{
  "num_hidden_layers": 9,
  "hidden_size": 160,
  "n_experts": 256,
  "experts_per_token": 4,
  "d_expert": 32,
  "d_shared_expert": 128,
  "hidden_act": "swiglu",
  "moe_layers": [1, 2, 3, 4, 5, 6, 7, 8],
  "router_score": "softmax",
  "normalize_top_k": true,
  "routed_scale": 2.5,
  "balance_loss": 0.0101,
  "balance_bias": false,
  "router_z_loss": 0.001,
  "shared_expert_gate": true,
  "init_std_router": 0.0147,
  "lr_router": 0.00121,
  "vocab_size": 8192,
  "norm": "rmsnorm",
  "norm_eps": 1e-05,
  "tie_word_embeddings": false,
  "optimizer": "adamw",
  "learning_rate": 0.00231,
  "beta1": 0.9,
  "beta2": 0.99,
  "max_grad_norm": 1.0,
  "batch_tokens": 131072,
  "max_seq_len": 256,
  "train_tokens": 475600000,
  "max_steps": 3629,
  "dataset": "wikipedia_en"
}
Below are experts of layer 5 (counted from 0) of a mixture-of-experts language model. Rows are named router (the router's row for the expert), gate (a neuron's input weights, with its number), up (a neuron's input weights, with its number), down (a neuron's output weights, with its number) and show model dimensions 0-159. Each number is 128 + 24 x the weight over its row's rms, rounded and kept within 0 to 255. Numbers have three digits each.
After each expert's rows: a language model's description of what the expert responds to. This comes from a sample of Wikipedia text that the model never trained on.

# expert 53
router:112168153121147124121169107087153143083168114147108152112157160113141149105102144097158162094153132105102126095166094147134144100152165113100097095155170108149134131108164097139152166148094118173116146161089152146146136114119162111115106098107107137133107141153099112122133143099141119150104104112154106142112154100132149181096103162085120146095112113165156150149102120136158144140135123101159148143114105146134107097137124115114086096155124154151103107156094115140112117155137117
gate1:114162151151144131134204091101176151105157144140137157080133162116125132126133125094147120093152130114141125106112087123136123097149145110072112147140127113178186133105128114141142141109131154163106147150109142137157131117095139129111113105116114149134086163111137111111127146110146118116136122083161095151129105109113142192144148167135130147155117081147095169132145134138108128134172087134138137115100101124158101091132104114113109097151070119142117117126090158129143144150157117
up1:126117131103101111090097152092081161144143103150126143157145139106100130149155161156105145151100110148106109117192149140108157094160127134164092109140129125084122116090148123140158161077098106119154096115097131134086144109156107131122162139122097091118159130132125117098131137166111079133118110149156116140120128134135122079101099091108132112123129129151153126119122154157138145113099154140121150152121103165110167170166160188115111142128159141141108105163119105130113113079123136
down1:161130168160112100135105142129153141123149076158147110136156070153095094103120130142156167154132114088114117131124154141132128159140057129128155144120144133119129141149110109147120130140105092148104109184134120101123119124138115125108133116115102122169107139135119089124175136110111124094134139150134138127095170065135109118141122150095130119131119152096128135091132117171179119126145130137183125193096140095072137154130158119111138118130161116082146135144109164101147101137136115
Description: Pieces and prepositions in railway, airline, route and place listings, such as Lines, Line, renamed, in Slovenia, County Route numbers.

# expert 54
router:139143141123161149111165112099136156085161085157095172092154160135146159094116139099132136115121080110096108086160081126127133130139118117118102101128147094159146125112128111167154159109121114172134118169101148173150128114132150108114092128108130140153108119175124113121166141114167109158100094115139093138096129088121146157114113165116126120106092091156136136137133113149143139119156102101157123144102113146146108108145139132111103089145136179149133097175083111131131137124161095
gate1:126113087145116137122115165137122133140164165109172179105159114120140127137098133136104110108131121145098099148113103145149145097140165156102115119114116097154141136082144132140167136130161114133100101105136115120155110101117132109111071118137111148141074120069135096100166131120150114135152088109109152176165141184134116136137071106149149114152154136145108140127110112190146145127091147110182118188144150128159153143131159107108125141134130124142129097098152133138118141149154125
up1:126127090109136112168138137141133099106124115129155130145168137144123167178142139130095094112111112137148110092134128162080138128122096192139160126126143111109081090127078127115112122145108184107149106128096127118142120144139143131035120139116155136137111118142144118171113119121133126144152099149137121130149071139131134123134144163165092104089144083159149129116177124134148155097172136141124108091169115143154154139111126144148104140132131080134140091085119118120135133132152120
down1:117121136122117174105151178127130135117126101127123148130099140107115128135146110200104106162144101108134147102168149155162075140133121108121130127100119148132097122143148112104147117103156134143083091121148164146122116121155121124093129156169073167142099088172122133110143131125180092134092139126077134143129153100138133159119122136122148134136116203107145151103134072096128143140150112116100128115147102088143134149119142120111100153149118151083100115146115133164131081148123132
Description: The leading digit 1 or 2 of years after "in" or "from", and match scores like 2-1, list numbers like 1.

# expert 42
router:113168147124175113132147107088159145127156118145093163117140157122143155109099163097137146106137094106107101100155107132160146116151144140119115102153139110131138156101146090144158152118110116157095127164109163141148138123120153109099096131108089150145096144140105113114160168090161123141103106095148099137137145097123161164081123174118109140111113104147140148147104133142152152146155087137146165168124091127128119103170140116115099099157130152154107094161091088163118100150152104
gate0:159159120100122099124137146118138163132132148143121117108126122162167161129109116110127152117118128085125141098143103140155162068130170178140127078139130113126170131142110122091164099123108106138104120142147127111163165103109153120134126165092093136187047116111097101158162109135124152133126123080129136156137116141103123145141102172110139093140128135151177128131141153173114133136134128099137138101112103157093136127160153088130091118158115137131112103143079122162153128130141107
up0:135116161134084131097132101152130083113136158132134159113182119098157128146119164142126089097149158150111077141096136133125098145132133088095120102134134138136121128141187074187154119103135142093116150121115158138130115122170153100147133118142161195102154132128179158102151153120149100138141124128138154107132115125075113108096110135126114161170127104138123122129124137114123100167131113120113082114197117095113144132107129130119150120115110081132125139103117121086144123144147127
down0:107107150123151089138115092117125119132122160150111128129166114117089146113141146151106149140125119121115136172122161160124129108146129109144169107102126153158168107118152133136144131126117126138140148102127088118169098124113139091122115112149123151180101133159102144124135127141135162131118139159142158163092105165135152087123147131114124080114132134128175101146132152155111140111100144130158148161115132195133072182120135098107116131096115090098105097160079150047126138091143127
Description: Word-final pieces like -age, -ade, -ver, -vention, after a vowel, as in teenage, Trade, Passover, crossover, plus Roman numeral II.

# expert 58
router:086137152149158114107146114104131108106166117143128151101128135147169136113126127103141158119166119122103090113146099111151146079151174108115079081137128119176144159118144070159138139160116137150117121148111145138166151114112158117112092090097091143158105156150097120120161148117125120153103082082160106142108122101132135144137110133099150139137111099154145137131112154154123139169133091119120163138093105119147097092132135107100106109152126159154119092158110128138116122185174122
gate3:136167127105163151100144094119118118119205168141107142115131137126123099128135150126169131126122126099125123111155139151151112147140134087094129139132141128134170139094137124161160155109113116166121148160135127124160125115115148122107084149123114136126131111177091136089114115103139114157083089133120145148088170116106138164093117139110135081138134088141153105132108156156128144180139133126134108138098119124171090089139157107103078102114134148138126109176125121109045141133124129
up3:126147147128149054139156140120162152125072112131114135157117125129148124099091119148069104134142113133114131112086119122106178132125123141135133135139150131093112106133171110107106104165121128096101104110085140169135110109123124133124137119131128138129134132102120108140131123118177130127142157137183118126127105128161125092147123156130081148143097162150135131168128101128121136079132079124153148155148115161109140154135096128144204108151120104118114072094124150148168186156128114
down3:150120121180139156126143079117128138106110140116124118143139139162097137158111112125085116141109161143144127160110145101111119138110130163163134115124099145120082116144072163149092108183136091097108102129101151158129176135171129101112162112067160153117114110123120136150116130122142166155135156139132113119139166162144080095112126145096156124086138123104089153129154129130152118102114157157122108114135143108070105137099145139105146139112165135147153158108105132152138101075135104
Description: French and Spanish function words and endings, such as les, des, de, los, et, plus the English plural es in Caucuses.

# expert 62
router:104155158105162097090164123101147148078143134165106151126139161119146145097119146093128144122153111114097118107160096138152156114160160124121100099135151115153161147079137115168159147153099118143115140153116150149137151106107161101119115109092105150148102155147107098123153141101151115163095101113141110151104134092122150161114101156107121159111106124150169155153092132135132161123141118098125161152103095161155093114163120107100116110148109155158095088162085108149115127147140102
gate0:162124122102135130140116132121146136074143076131113190114162159148141158111110135106113174134136094119153135073140082160127102107141155154102076107139098141143198126100154112137128132113085094119141184134136102159131154123095149141118120126112105138140116166140141132117146128148138114100152096109135096137135154079106139113122146144068137149096081146140156123166117082148153126135152142085103148128107120112125106146118129129118117138157105117133145097128130133148132108157138174
up0:104138106143123140098122117131141100148085111141122074119151100117067171127127126108117119067103117136114123136158150075113149136122152120144113163138147116153100157120093131113165084106113139139144127162164116134113149185145108124131118122133136121128145088186158143127119138146144139155112151122124105099113130140148076116149141128168106117108122111140194133137151163086144108105161129090138149131102114075167142094127098107137129125111162135125123168117139156166108138103115084
down0:139081184123111113124120126137145101118109107106164137084121129098121141117090119156139112115128147118146185083126117144175096134094120182117166142128125102153105133095086140126122121166104115127129121108090126160116186150128176126172123193108112099164121145079130095166141124117110123151110137104168151146144095127111131108093147152130107150117095122112149129131132113117128123128150118152121145150097130132126125125115099137129121153152157166117110103143069105118144159174166138
Description: Plural -s on nationality nouns such as Arabs, Germans, Serbs, plus English, French, Latin, and hyphens in compounds.

# expert 18
router:115157154098156110107160103106161158112149120147109157100147160132145160109109160097145161104142100107112118093160100142151159116160155134117108096158154094149148146115142102154154150158104104154107136158109157155163147108114157109103102109098101161149093154148102098111143148101157109137100099103146102144106144088121154157109109162112103150104110098163156152143099107149157149150156111107156150150107100135155107110152134112106104096164111156153104102152102107144103124145148111
gate2:107123150115159131101156108112142151108146100151096147088145138110136165107124125098165145090137095116090112110155078142142146103150147113111125111137132109161150147125163114136138167111119118142112142147132166163166144117116142112099100092092087149152095141151111105104132157111151108175114099095176101161123155083136144157103125137088138148115083113163154144123102129153107155144151098099152141147093101146143088105152167102108105105139107163140118089161111131151132134137147093
up2:133125143122136133079125105121126116125130151122085124093140123132118117100134169113159134124144098124127144118126120159127152137126129169154135153148169137125141118166150133128114138087124124124127087147137159142134148141109112142136110105109142151140058149159110098146134150090167145183157091094153154136152092120103106125115128153145161153153069118153124115077122105082138114138127122110132143065141149185090125088134161155091152096150097096109147126123128125141169163089107150
down2:111102125168133146127117166118133104075174106141134137110142093137126162138115148103106131127131154130139161133135115138095130135142119156154086156096178115110110155136101173149088136112108141132146112096195165150116139134149145139141184097117131099156081098139094158163150144136089112145139137099144128113154147117148134106106131125088122125146105126115125111090126129162134150128084135111095114116133152066103120121100100126135131140087124142078145188131175141089128152119131136
Description: Closing == of section headings, seconds digits in geographic coordinates, and last digits of years, plus pieces in taxonomy infoboxes like Trache-ophy-tes.

# expert 20
router:112159151113148087120168093098148152121146110154084149115143149099136142107109162124145160099155123116071101098159114138146154090147144115103111098145149119159149149118128119145139137148101113142105140144096139149149154090133159115126115127099069130134119146136125106115136146074168121135096087114171098136120138097108141151098109154112124152078099122152130139154093120137140154143144085109177162144119090114145121089155126124104106112152115140138099111164117113173112131129181097
gate1:118171138122151127133148094054131134125181122132089153114163181134120136113106145122154147107173126131086092139124100098116138131147188133102135118164130130121147133097176125185174159115082144161124089178097160160164130121132147113137113113105118125143103166147124122084117140087130100124123137126132107116097152093129185145120125150097116141130132093156127123142111131111128141134164111128139152147131120159136134095157124130129133082134106095149117110114092121117108112144104100
up1:156143110136092084172137116080103146156153142087112131144173139127142123159114123133100102108137154167085113165096140103085129131133168149117167189144082151090129097145127142127122098185134132152162119131116108100140124162147122119154117138119140095118147127110134142104097131092132137121131133158117102138114151094143094137112151106089142137138127128121123078121104138094138132099122102160130152139145182146122157091154116153134127141097137087080106169115155092132114114093126123
down1:157151121167114090162146149119141106114124121169135156134125120107108146127093174104134122122098103137125157116182120129126107130147123131062171160155162112167138085139164064116155157126148158110145138094071102146175150118152167123106112087162092123139116138127155130103136164137127131124109100122114120115160135117118140124120164107109119128156148119155125066130127145120128115130149132085117137097166086107150139144141113114146124131143104155133101135101120090162161122175123115
Description: Numeric tokens in tables, measurements and years, plus "x" in words like matrix and Nexus, e.g. "26–36 mm".

# expert 60
router:096154159104161121111163101093155145104156101157117158103159148127148161117108146097165157111146111116086101095165093145146147103150152136120111107146152113147146150114140112149140150147104107156106132161112160147158146097110151119103096119096113151143099145163097105103163138094163111150100095100155100139113144086140156171107099165100120149107115109157153149155093115154142152144145095118159160153110090138142109116146126113109104094156115152150099110156097109148123121154141120
gate3:090173153108141126130146104100142125132135123135118165106148129175131148129087190109110151141160122106100102100163123135158123124143127079117111121131134120161140161124135111102150155145087102151120139145108135167121156093140160154119105086078135176135116108131100093136122164093144090119144106080143131120116124123066127134129116201131135129117101127169145162153065129163149117117138128104131133146110119108118120137140145127141112110134115123142081086127086135153128096133168122
up3:149123117124136096124131122147132151108138113144111134104125160069174122077126091117143127101095106095103134134117112159098154134150144176105133148150149118116159104099133115183122159096159113127152122130121128132154149138111135108154126169130100114154106158163120137108098110170135127162093147158107093162133179124168138113109139114117126136109103116121147059103165123113104173124142114119124149130125105183178118089145120149104117115142119142161163161153123115097105125107091091
down3:150127087135155139132126131151171129106145116124150109114111131112087084126131113143136098147151144130118178128146136150127110111129135130147139106157120126160078081104080163118140182096132098121148050157130081191114143141111095095120095172110122139163125132145099087107153117118174154125098163101150129122141113117137140149120154114159122131121134099100108090120134101161126115114156153117127158135141176117138099134147106121121095138083136132124107165168154133119131148150115153
Description: Table column bars and colon separators, plus words like time, when, after, shoot, murder in running text and lists.

# expert 59
router:098158154107161123114159101110160139100159099154109152104150155110144147102113163103150152099140111101089092097161092132148154095154154129117110106164151101155142139107131099140153159141101123168099135158102153144158141102121161115098100102089105161146101148148105120110155148092161112143105106115150091150118149099144165159104099157104109136122125115155143155142096113139153154137150099101149159148111103138153105102149125115102111100164119159151116096151090120158126129153152099
gate9:133159132089158141119131108121135150112149126135112165108104135177127137103076202102186131101170107104101107120146088120122156131143180113088100105137148090137151134132135129152156151131090113153146091176127157131162143137098144126112105127109108154142149143174107091104121150093147121129162127101141097136113152098101136138102158151087120166080112119145141117152088109153098156126133111131149127147102078124137115088136129119112133119149105125142105107146111142127141137131165104
up9:151139116119125141161097138137138159115167112099132135133125106162132154133103224097171140132166151114084144164086106117138149115122161137118148132135134130102146096130128115146078147104122154139146077164128145110167099144098087151106200121136130152098141116180106122136117099140120158119152139139137124111125145117132156100116152121105091142119144129113093112106118097134066125061096118127095133151138144123099152132121125132125148157098139123149112133097147121125148151139139116
down9:128079139116086145119142116144094141083161088127160063138071119110154115140102164133170168096147141094108120133114091092102169126164150109095118063119132171144106071104153131125113127124106119137159126090138145141172070135120165125164108106122139121139095138134145117126125131113114104142121148115156099120151161111144174120166120136111107158120150119140153102142100151137136136135141121116115142184144162159126152126121131159151127151130132138141144125134134131123112115093133092
Description: Pipes and first tokens of table cells or new lines, such as A, The, digits after team names, and men's, youth, Sports.

# expert 45
router:131168191103136140128134119095129130093157131144102149109146162116116155107134145118160144107144102098102111110145111178146131113136162133138107082170149115178130168138161108146165155123092133158131121155111162167124133120107155104090080105101114134126121161154116127115143149117152120135083126092125114149115156101117118157103115161090122134108122122164147146135095110150169133152146135080130152130110112150164094091149111097113139096147096151147086090166109110127142107158140153
gate1:132159135092112128079134099110130139109171083137117172141136152094176095146122139123144149097140119099122128096129110211147161128131145149142156122160141115115122143109113115124115132114127101175106104118124154129157154123116120120105096103129125136125103145134090108116162139128145072141076127096155113163147120096102135157103119145104157119106134118129157138121096146129134114140127128123151138129137107145186119142228126098124085109121117119127095119158121127119110150182141147
up1:127128126140082091160153162129120168123099100136146092111135146124090143108152107120129106095075100134116124158195103094141095103138116123130103154164127126141114128120095169096136154107121119099100160085137117156122107162070136119131104149143116141126115124169122135142154118134107194122135115136103132137115105118107131158126150137143110145141103101141129173142091158160161150108156138175129148127092191078117096125122119154167172107130156118118154132109097129134121120143114135
down1:131093116130107110079145089162130156114105103138100150101137132121129159086112111079117145119132129113172155103124137131167106123124123127144155149161120133123143147105152113086108119119107189105114136111088110084139154139128159088147095187124114138187119155156111174093163162098137146153132174165119130128140131122153125172156141088139107142102098115096135122148110123140128132123166138112120093108145145168153107100136157150160128142090101139097107105099123129102115146131153136
Description: Closing parentheses and empty table pipes like ") |" and "|  |", plus pieces after R such as R-AF, R-aj-esh, R-ome.

# expert 33
router:096150157102155123111165101104159145101153114150106148105160153125145155120104166096150160112136107117096114093155100148140161100152148124123101096146160096145154148115148104145154156140098103164111139152103161148159143099125162114101096107094102151150102154151101110109148158108164118135102099108156096152116154088122156160125105166109116145106114114160152145148106111143168140146151111104158157146105093136154102092166141118109104094157116152145102099162106106140108121140144111
gate1:096165144085128115096125085136127118115114113128065150126110142130173106125106118114145148099153145132087142150117131105139138070134144163115130098161117126132145145129140128120120133141142134184086106152132137124142145064127118104117143107110084132126120142131100144106115144112136106146122119083161120151133145101146134133173104143126108166144114123150171128120101082133132150136104117096165170110153119169139123131152117080078139106141094161129075129184155108149163145141165100
up1:098119164137123086099128099147128120121153147099083148148128123143074090133110067143171126138119129113113145118127113113181103131096109088123123077136143142121092111129143112141121149114181129152121126143155110144117162141159119129111116119179110092076146132122145153140155121168093166141151139112105150096141133109139083125120139156159083132156140163143137155123153123123111151064121141140186114132126110142101102108117099143150102140148141106112132118118134139147160131079128080
down1:088126136154078145126114110147138120113144171133139161125080099157106145168131147100151125096150139094115121119133133102124109146146135136164131084111087117121117122135130125091143120136186128148123156120140144082118134116111135189119170102108127159140153116098090140137112114075119151143178168102121153171132148132097151171115140138134118109120116155102077151124110139125116162142103163119118126120125102143109161115115127115146102119064133132152162082144130163115065139127148141
Description: Two-digit numbers after dashes or pipes in score tables and season ranges, like 1970–71, –72, 23.7%.

# expert 28
router:106158157101188140141168110119119154122142132153105143116150172135116122129100123102133141091119121124106112134131117175139155135158107084122127120124169091128164137145115105122140132114115110164102125174132141157160133122126150110081078102073106131162122162163115091114131158078163116121132078116142114127114187097122128158118114155094083145100136135144145138129114139145126161143132122140166172132113136147162102111149149100119125103136098136144095078164107146130107095140147100
gate27:146116130148128133131155123123132098144115101167149161091082141091135134086122101099098118114098123115097088129134097148127123062167111116118117115111145143123189138092144172125137111118068109108142118123146122175123151128117102154083173157120076152129135112138137162123127135096134165128110147115140123126122095129098124168120132153108152110116081139129132153152112091098123092162162147132160163135140105107160120121149067149133147141114161124111131123138087121151151101109164126
up27:191140113145151075125106112147124114132118105169098146108153132158108121108135138118132136110166149145132165137137132109122126154089145126117119127132146078151168127118129140164109123118099133137110146122121151129117130153126134140158133171147067154074142132118119127124088125163108097132144080116122139134122138107158125087133127137144105129098125163121084097126136170110131138085146125150109090165141122131089142090104193127109135143144161145109155141129162074189110165148102090
down27:109091117107116166165086139133142128127126120097069095147139128157105134146113147124121121134134096131123130152133114142118143138119182129156144122178119143112112081129112100123104153155136131145078125146145131153128139182139146090078160113110133141142109119076119143144129113148140138085146174136131139112135146078098121140119142140121133104160107174086126097132141121151152108090161143128122154126129136112130097096139173137090116077091188103101138180153106114133109140141116171
Description: Syllables inside foreign personal and place names, mostly an, en, han, uan, such as Tarz-an, Tanz-an-ia, Lith-uan-ia, Bang-k-ok.

# expert 11
router:095151159118143118108148110091151149105152107149116160111155138125145162110110149101145164099149115110106122103151103133148152101151162141113114095141139099143157148104152112139161163141087119167112129170117158153160147110126158105096104121109093142162099146151107091124169147098163110137100101100161095148123142084127142155111119166115104139104099113158162150154086096142162162137152109099147155144098095135166105106158132113114114097158108150149105109152105109155111123137159112
gate0:103149137118164127118142134119133128129158072153098143120083141141161183086093154107123170109128106120124111105127110136194103098172109108131105116116151096095215165123151133120148141137124144136105105138088138141117152135126165093103129095109141142127127149138138103115140148138124128127165109102148124116112123100130156151112099124149103126151092111173137151183143114150115137145145082094135120123119118116124092103128131123092128104156099138141104091160107091135105110167122088
up0:128111109152139107144137159173090096171111132123100116133101100156151122142120116113113127130125106132146136144091155150123143148147113146134156174118095139094161093124159084085154129145148120131151086094156119144104186141087109126113094102140149109144111130128150136135124141128097168146192114153112124096159144127117094100129174110155118083142109109118140124173134152138101110103155117106123097144185112098170131144133156196129151116114112136138111151127136124117103082119111110
down0:137182115146127137177099140136112113135098158110153136107123126133148124115085149105116142111151143084158141141136155154100151117143131193096118121097154108125127150163160094114146106087144088113112158123107102078119117136132137152115129074128166143117165119143141117116152189144140124126096171143102075152113143126110110110123100089087153112150158120151136155119106124146108163115100125135078155177108116152134114164136132134168095094116128153100141141139127114087132124149144117
Description: Word-final pieces after stems, above all cann-ot, plus -ius, -eign, -or, closing parentheses, table divider rows and section markers.

# expert 29
router:096150165095154144098143104088152168128162115145105157115142143118144162094098153098159154110121098093117105089154099141131141125150159128135105092140146102130135145130141115140142161120096119174115118152086166136157159094102164120114097094102115149146115138140099101119163127089161105130112095114158105148109165113143159167127092157094106150124126107164147152142099102153119174153137113095125131122131102145154103099155130109106100099157123150150093104168105111154124120152129109
gate1:076165169108136139154110147071141174104149124142113116103118159112115121112102164113160126082147098122139138104118119107099117087134158128122130111145125109125116128100130103155174174167099148151126132152137135142150094117108115073133143129107133126060125126145109124139128110142168118112096172087148091142139104104164108165109078171146159123107133088162138122170118131118115113158111143093147134161121117154139127142139119072130123122170129129115148128170113113137115111161125124
up1:146083061107124104138146145111153114113167130115134150138161110149185126140134101169109124131129105145140138154112152129123125137106114119101163100134154130133110158135106130125145091138144105166139139140125092118138150157136160155113101137137147127150120147080103155124158130100212156152137112094130156080106078121108132161113128102115130155130129147116137149110110102123158138147122114163102088091088125153080104104112144123147163116136154152128117123163125138114148206140129100
down1:103109121137125147107121143174154132135156129122112163114139150127131127153161140106115128119106142161127144105173131106105106114108136129135148095165130150132137092113120114138153154149137134130163129091181144151109120158150146146175102103134106158147127163089136155104080169115157138130104070128107106146131118127165119155137114097136117122155133143097140119103144143107064143097129166145135108137117056167168157143133152106086106191117091128137118075134095119116106149120137110
Description: Word-final pieces such as -ony in Tony and Symphony, -ory, -ium, -ia, plus at, in, at the, and semicolon-separated code lists.

# expert 43
router:077148160129130170130145102117182135118137104161109178100158139125153142127111152108141126098119109118113123137143086153116141096163138107137119090142136109121149120115137127107135169110103121173088163163104152146132152125120142132132110099100082127143070140129082113132176137082139079137116118127135088152128148107138140155120102141136142148080109095150146154160126128182168179135140107124135135107096104147142113123142155103131119094135075157174122128148100127136116113139155127
gate0:103152125146126133121136125082146135137096133150062138117092126118124117154126120113141123121170090110124110120125091150122134080158189106122094100173160129176120154123136120127132142102090118122107115170090124126112148116139144149112105113120127156145077126150110096148136144112121137160147121129118073118135134089099117198123075151129116126154099129143167139127119142154130138135135086092123136143128139086181101121160131083140093139138064147139121137134111136150149141148168131
up0:159131119109139117093118131136097132128121132132135164137119139135149108152141137139131115146132126126118106127128120088127158137068141060128125092127135146116119135127140169149124150152116090102129084109163085187133110106112117169099113127157128144164113148123132120136133113102117103144177095138112092146206136129147126096107168111112112118131103124162104146120098180124125075128150156150142138144124141150115112118105177119176079114125107109086115129112145126116152195110161114
down0:168108146132122171128132136144159104134157120176102137090129142141101138127115137109131164124135114105137111134153162133137109109144154144118130136102093075141121122096143117075152119092097125161103147156131107082152120163118121089136115125165109162112136142136176117129164166142136086127155108093117147129095165129211141085130139102119122155127128109100113110104110119148109175155096145146138102125131131091139159137142132117142112171133083093131133131120174079144101116119131086
Description: Continuations of a word beginning with st or similar, like st-one, st-ock, st-ar, st-ress, Beast-ie, landf-ill.

# expert 30
router:101145157101142125104130119100148119117129125164110172124159157151137160097136143109176147120135117126075096120157127128136154098146152112126120093142163110120143134128141102162166154099122118157126134149116136154137137119130142132108104133102068143149118151146061137120141164114143117136100112113148095123112182095111158138117130162094109152080124121166125121163072135142146151130165123128139168151105100149148102089153152130106118099159094123159107109177096093156100123130158119
gate27:115150175108149131114130128124130107127109112140124160152108134145167130081113150115097120123124115112155129096160138116175175133128070142099108137173107136138175164115112130146147115101101159137124134139127163128144138063105194113112125100118159117147130142136103143130109132132158144143132101112136128160152113097148142147128100136059088134102151076132125161147128093157137144121129126138147158151135128170117090083176092137138136126137109117128110118143100138145126058099142106
up27:132122104158092135118144142120178153130154108124098113106100124132105118122131104103121168112140111149140107122141137117072092146113131052143155107123147113113097137124161119076162130150130085157126144125115112137112096169115094162124120111139133173132106088141144092123125141170147120136105160147146133128108149124156126124149152132195198116140092149141132113080089138112118147151097122129138144101109101091146124151120155100118136102139144194131126147145145125124124164170125111
down27:087139152146125158158146120141122125141163130117123090118138149123161119162114123094114141138087161157119116109110103115118109118141095100130087103138126136172090149138113144128158112137141122181168154104154087113110113117135097118106124120115116074111131165133194130107106103090135132114126114167139105139127128176122139190144184144165119129129122115109136116094135176083142169093104117109112119111174122146117122139103121124138087152128086167101126139145149125178115126143127096
Description: Mid- or end-of-word pieces forming agent nouns and name parts, such as -er in Finder and steamer, -ator, -man in Falkman.

# expert 10
router:110128147128146136100144141109141147081126121153103145122134154131142161109108138119145154131149126091101131113158122133150145115158165133124099100131146120141133166095133091165172150137117075134100115155129149158161149114085153098124117094096116155170117169137090115103199143103169104136121131085158122136117137110165121158124119127118122161114119112162140159160066152134127145116136101083138182152091114141120121121135153135137109079136119172130091103162093121122104139115137101
gate3:064124104123112094113149127153157151122120147142107143138117132152125135138117131108141092125087125133124124136137131129127139125100172120115092130115122136127123088124126117158134124109096125164103135150137132136151127124112120136103127123131058176178150104118131134151135163143114109103108076133133140150124195109135168148088101137106136151122115113160120122172158126130130154139145121116113086120077089204161140102128144141145100113140137166134142108195128070149071119106139130
up3:133167141088116168154150127177087128127117095112113127120130123140147161138137128132103116160171153133127131156129111163122103109142131170148121134107166132143182103110106114091094143172124112110137128138102148086157138123101191129138121102107139142077122145148117097132193136112133175127133103093153147125136156125140099114124141123130101116120107113114128136122138121087168128094107083172160144060148129131159125109091133090103145151109127126099112111135129112125171086128113096
down3:086097144147101116133148125126130123116153151162128168169135106163135106099135141145139119125138137096142144126078128130143105100116128101078133123141126163126158108110196119118090120136123126112125169138171168121061120134110132097149113095169130139148116160140155158095114088123182127117153103131118093112154093115118150129153132110137118143168114086147115143120107136110161131183108130103120092137124132111119120103124135134177145189152110114120089127091118166119088143159139140
Description: Lowercase opening pieces of longer common words, often after nationality adjectives, such as desc(ent), ind(ependence), disp, rem, comp(atibility).

# expert 57
router:104158152102158136111151103106159167112149113156114163110155157121149152114117155090148162106139115113104114101145091128144161115146152145107115095159162101134148140108146099141160154135103114148102135165105158155142138112110162114091102118098092158145097152151099106121152148108154120143103098106162095152097148085135157159109106165107108153112120104153154146156104109153145151141149109093155158151109093124147098099155134109104105098160111156158100108164106118150106118147152102
gate3:139131117118155110127136090078105162117158128153129127075154127152160157103123108120131106091118122125110085089144122133122137123147131097067067104140124126126172122146160126121138124119103111165154150117104166114143126115114149134113111130143085103143098166139157145122176138102124139135134113122154121123087134093117143142125130161079103136094147124151154146178132147177165143151199110107131136157137102130080125129136125103099117095147094128175139110142098102121150111156149109
up3:125120187108090109116095155138127146131125128122089086143085132128119127102128176107140119128128154098106161176159142098126157162104143136124112149156086129119161148128153093153123118115158148138160141125088112083105085154117153116117100126141147158105146153125101170133148134109124142125122121090123195131118137137127120098165152149107113100127134110138107109152117189081073132133096148096107110123107138139096082128081126117151133110140119156099139172137145097124150149128133149
down3:149134160129124101146128149169159121106133153102120115132151155100124160138112130134148121106110170134111177136143112126116168125095135126182164061118134195118120096136127128159127121179136200097141169110108144153118101114090130141132150081141129133099123142139101113098156126157134110099143136110109096141136122138110139126120156124085099140085142116118116125111170126128077104158131129158103142107095115129155122161125096136122137091152107161168130097082136135113095111141128104
Description: Nouns like group, platform, course, system that take a following plural or suffix, plus some sentence-final periods in technical prose.

# expert 8
router:135154142103155135118137120096145118108156110155110141111142140117138131089086169110147147099162135107112099092150119153148154102144138144099104073162136112155143144124141110137142182130108121169081115171111149130159171108117155133108104123107107157127101142145087126103160142101146125132109095105146116159111150095121141167106111161107096150123128107154149124152101116148127164153142128081128151144094084160156100109175129096112101109148122142149085101156086119140112130160132088
gate0:117112140093171107129124124117165134100158137149108161140114132143144156119153125116127142080124140140122116133127115137142126096115195137109120119110113110148126119140134095110210171151090128141121148129087179133155178127123162102125085099112113178134099122153119117132174123100131132125108098110170115159138139101126126160127140110101109132125135096124142154169132121150169145101135118126098123156129087124136116074142112098082111146129175124154091119134114101125089128111181095
up0:151158135143120147139140116128105157185117086132139109130123094130111126096104133082093130125171149125168124129176161126134132090131034148175115140170147118126153105114125140125127102123163084118084124129101135137126149110106124155123108137104122149144124138145164137091136141140139159101103144108133118136116123163141158108144125141174174117126108134110117140106106159130070113132143141156143169120146132099128104158129131148177154120097127121132102122146158102170181140169127101
down0:099080086167138113126128135136127177154086099203169084131114110146160111131146147137147137110136177170162138139148141107176114093093095079131076162112108119176121141136138143099161091113106126068138128122129088143141105104095138144100126104115134107104144157120104132124113121127144129154151092131134137129147094112148145119135155092133134125093106143097126150128133126150096119111169114152145140145099107123137140155104128105108153111169152111136123155102138138114138117160148105
Description: Words inside names of institutions, awards and programs, such as Technology, Association, Award, Engineering, and "and" joining those names.

# expert 49
router:107159161111166098105152110106158142100162116147107155099151153130151161113101152096139164112133105098107108097157084135140152100152152132105109101155154108142148141115145100131154150121103100160105130159105167151162149107105154118105105112092097156138104146154098098111148154113154111137097100115153094155119147093131155160105105170102105158102125119155157139156101111143150150149150105097157160141101102147148107095147147122110106093155123151158101101157099105146109124146144106
gate1:132126136093133136129113087126166151133177123120085163104120147135134113105138124122130159136115098117115097115103116167161117111141118134122135086166128124158131135132140072131116148098143143160125155192138128166131123090122141115102140120095117114090096154152112087113094133096158110177099118106140104133136105111126147164114129148118123187134138130144124161149118125138122150136139095126177125191104115181162118099137132106107117131133113148140174084158070162159100151113115109
up1:143138120129112139152115112149093109091170147129153145157174087168141160150123141118113119095083128119148088123109148191103123166129116095108120126116144118105091099117108089086162116092124099179172124123093142130113165113145123140121107092121126157136121111167119142139144071116133146115136121157158110152123106133140086148102131123125075102167159112137129126162155143139100107074144136108084126140152131128145130143144154116124118134110139100173113163078107115110103129116101127
down1:116100160145094145118130153087131120133133147116144157158128157149099165126169092063154149117097114135139123151171131129119132109118086177154160118133149167168122149153122116133130096123159135153150125146127110112132118124112140178113100114113092152098138128102114107142087133135064107117114147098124125127124127143125152135111088180117109118154166123145116101107090126160086161148126155124108140136100123142113100100141144151161131133149105096125147093155144052106170131148115106
Description: Suffix pieces closing words (-vement, -ation, -ed, -ing, -let), single digits in scores like 0–6, and words like guitar, vocals, ft.